{"d_shared_expert": 256, "moe_layers": [1, 2, 3, 4, 5, 6, 7, 8, 9, 10, 11, 12, 13], "routed_scale": 1.0, "balance_loss": 0.000301, "n_head": 6, "head_dim": 64, "vocab_size": 23840, "init": "normal", "init_std_o": 0.0314, "init_std_up": 0.0362, "init_std_down": 0.0362, "lr": 0.00488, "schedule": "wsd", "batch_tokens": [32768, 65536, 131072], "dataset": "wikipedia_en"}
Below are experts of layer 9 (counted from 0) of a mixture-of-experts language model. Rows are named router (the router's row for the expert), gate (a neuron's input weights, with its number), up (a neuron's input weights, with its number) and show model dimensions 64-127. Each number is 200 + 40 x the weight over its row's rms, rounded and kept within 0 to 999.
Before each expert's rows: "mostly gets" lists some tokens that are sent to it at least half of the time; "comes after" lists some tokens at least twice as common just before its tokens as in all text. This comes from a sample of Wikipedia text that the model never trained on. Tokens count by the router's weight.

# expert 15
mostly gets: " August", " September", " June", " January", " December", " October"
comes after: " |", " on", "-", "|", " by", " November"
router,185,224,122,219,165,137,214,175,126,277,165,221,204,198,194,229,187,189,152,127,175,208,204,123,240,199,223,168,125,194,193,264,149,172,163,214,211,124,153,220,273,185,172,165,269,222,195,159,166,228,117,236,194,238,184,241,124,182,171,244,200,210,229,131
gate0,216,166,227,153,261,301,255,151,220,181,205,198,196,165,219,251,209,153,174,202,269,190,253,236,244,218,167,270,203,184,295,174,199,136,151,198,158,128,184,240,228,282,235,196,122,269,128,221,291,149,223,204,95,225,218,249,171,208,221,105,275,208,191,256
up0,187,236,189,182,138,280,260,153,214,273,117,153,207,213,214,180,237,208,134,229,204,153,245,280,182,270,263,193,176,208,136,263,181,267,167,208,204,154,237,263,225,220,220,203,233,169,169,221,164,227,266,151,131,153,223,219,165,225,158,89,216,137,210,230
gate1,189,255,217,214,219,248,201,252,220,186,195,190,207,188,223,117,227,211,198,204,208,259,258,209,266,132,216,256,241,150,167,227,285,182,181,169,112,224,214,196,164,210,198,181,132,165,188,207,240,238,232,168,223,224,161,210,204,206,201,271,139,204,199,201
up1,162,151,202,179,137,163,250,193,162,209,237,245,161,156,194,112,215,234,223,176,207,249,192,205,199,111,204,215,152,110,276,221,143,227,216,178,171,190,200,270,123,190,192,269,233,233,235,199,246,99,155,185,193,162,150,156,181,179,253,229,199,208,280,230
gate2,276,181,206,261,173,191,193,198,186,149,211,151,234,188,250,245,262,239,290,132,236,255,186,203,198,206,223,187,205,309,232,164,247,172,177,164,186,158,128,137,261,233,254,190,113,187,145,194,226,175,194,182,141,180,234,151,126,243,166,228,220,213,191,197
up2,179,189,200,166,276,281,215,174,188,152,217,165,229,242,177,191,110,194,189,212,215,183,221,117,133,228,214,236,222,231,278,153,223,197,234,281,258,181,235,190,199,244,187,182,254,182,211,255,232,237,182,252,175,208,213,229,242,200,122,180,223,168,200,261
gate3,212,180,139,238,188,180,191,254,279,198,145,265,154,240,174,234,245,173,162,169,237,202,233,175,198,215,191,196,195,175,132,205,181,239,225,333,271,191,226,207,220,252,173,233,239,314,212,215,226,283,156,167,152,208,168,171,235,174,190,179,167,227,209,226
up3,180,141,224,151,203,191,144,189,260,125,234,194,207,229,188,221,234,196,228,160,234,87,146,215,201,196,215,185,184,183,181,230,178,196,151,214,204,197,227,162,191,199,209,266,272,223,243,173,246,235,227,167,148,111,203,168,158,156,153,226,142,238,243,209
gate4,174,223,260,144,186,145,259,227,250,155,246,212,220,237,236,214,279,247,193,195,213,218,152,292,221,205,208,162,144,237,183,177,204,242,218,182,235,206,136,220,194,183,188,176,272,135,273,249,231,167,157,123,222,247,164,135,229,196,193,212,222,189,198,235
up4,167,210,204,187,188,199,181,150,231,91,248,104,244,218,216,186,223,207,217,230,188,283,198,225,178,191,221,206,177,195,283,189,167,94,161,176,181,168,220,186,136,186,213,172,174,191,160,200,151,195,130,224,217,264,176,151,203,184,208,131,167,178,220,214
gate5,174,213,227,175,188,274,245,116,236,220,264,258,241,228,234,249,217,193,102,200,163,160,177,199,98,186,211,154,239,253,216,115,133,205,187,151,218,212,192,160,208,215,188,256,181,184,191,200,191,206,180,215,160,238,189,147,288,170,183,223,208,236,330,216
up5,233,157,153,210,215,223,195,225,202,201,181,232,210,244,155,186,287,114,182,177,166,253,180,214,236,134,247,104,178,257,195,201,238,185,184,209,233,202,198,208,243,207,175,192,288,167,172,164,175,131,167,208,248,156,234,226,175,88,212,230,141,171,247,173
gate6,171,113,250,165,185,158,255,235,202,199,221,215,198,188,172,201,272,167,207,210,194,172,235,205,151,227,171,208,236,140,212,191,154,227,154,119,245,146,200,207,226,226,212,182,265,229,252,187,270,174,118,190,235,216,204,264,236,219,208,192,221,183,102,200
up6,183,219,222,188,208,173,272,159,273,220,165,277,218,224,212,263,191,174,214,156,217,163,190,144,262,215,177,182,226,130,198,275,109,180,223,146,289,188,195,183,198,240,252,289,169,240,183,289,202,188,180,190,276,188,192,185,182,162,221,239,183,164,181,211
gate7,195,252,270,198,140,205,162,241,265,172,192,144,206,154,172,171,230,186,180,182,246,210,151,244,151,271,223,280,144,237,214,185,175,174,194,213,180,215,237,209,204,175,170,224,220,162,237,222,113,181,185,232,225,122,209,182,135,171,204,195,199,152,185,98
up7,230,198,219,166,135,166,208,133,223,96,210,183,180,190,141,198,239,221,221,268,243,214,183,217,228,237,149,218,159,221,180,184,235,233,196,143,203,184,173,168,210,191,255,200,126,133,218,216,255,220,108,213,204,229,177,226,207,184,194,219,150,218,92,181
gate8,159,175,204,226,132,288,282,133,160,223,243,159,273,239,152,242,191,170,186,183,192,237,316,117,156,261,242,180,157,184,160,171,176,171,196,229,162,188,238,223,210,288,191,184,213,191,234,188,124,271,232,252,225,183,281,194,181,176,257,181,248,193,221,154
up8,141,226,187,214,245,178,208,191,169,255,130,220,93,212,213,181,190,254,161,224,263,165,133,155,219,148,172,178,103,187,232,273,215,177,196,171,266,157,264,136,112,144,226,214,207,208,186,186,237,185,192,230,248,261,184,205,200,158,182,269,246,198,280,197
gate9,226,235,261,202,203,171,176,194,191,224,205,157,218,164,259,251,139,146,207,153,222,187,195,222,181,160,156,188,157,231,206,198,160,207,273,207,171,221,202,200,291,170,162,263,167,201,181,235,176,167,208,194,172,236,250,224,131,293,238,201,220,113,191,165
up9,146,163,267,221,151,157,186,251,221,192,160,210,198,189,230,82,226,238,244,128,168,221,232,201,165,159,246,231,175,220,240,228,195,221,247,209,154,232,182,134,224,201,162,191,194,197,183,201,211,217,103,142,149,247,204,223,286,221,135,213,202,219,250,224
gate10,233,211,262,206,230,198,224,179,194,198,194,246,274,220,205,160,181,204,220,201,206,218,143,271,175,234,206,166,236,173,144,181,222,123,179,239,221,249,211,198,185,223,191,161,253,220,197,225,208,210,179,262,213,237,184,197,163,160,253,180,230,235,185,207
up10,242,181,147,206,223,212,213,123,198,206,214,159,173,182,168,226,234,211,223,157,234,258,136,159,119,202,193,169,137,149,186,239,125,185,210,166,187,212,179,104,208,146,163,234,132,214,167,197,175,207,160,111,189,207,216,210,195,207,160,223,202,202,212,208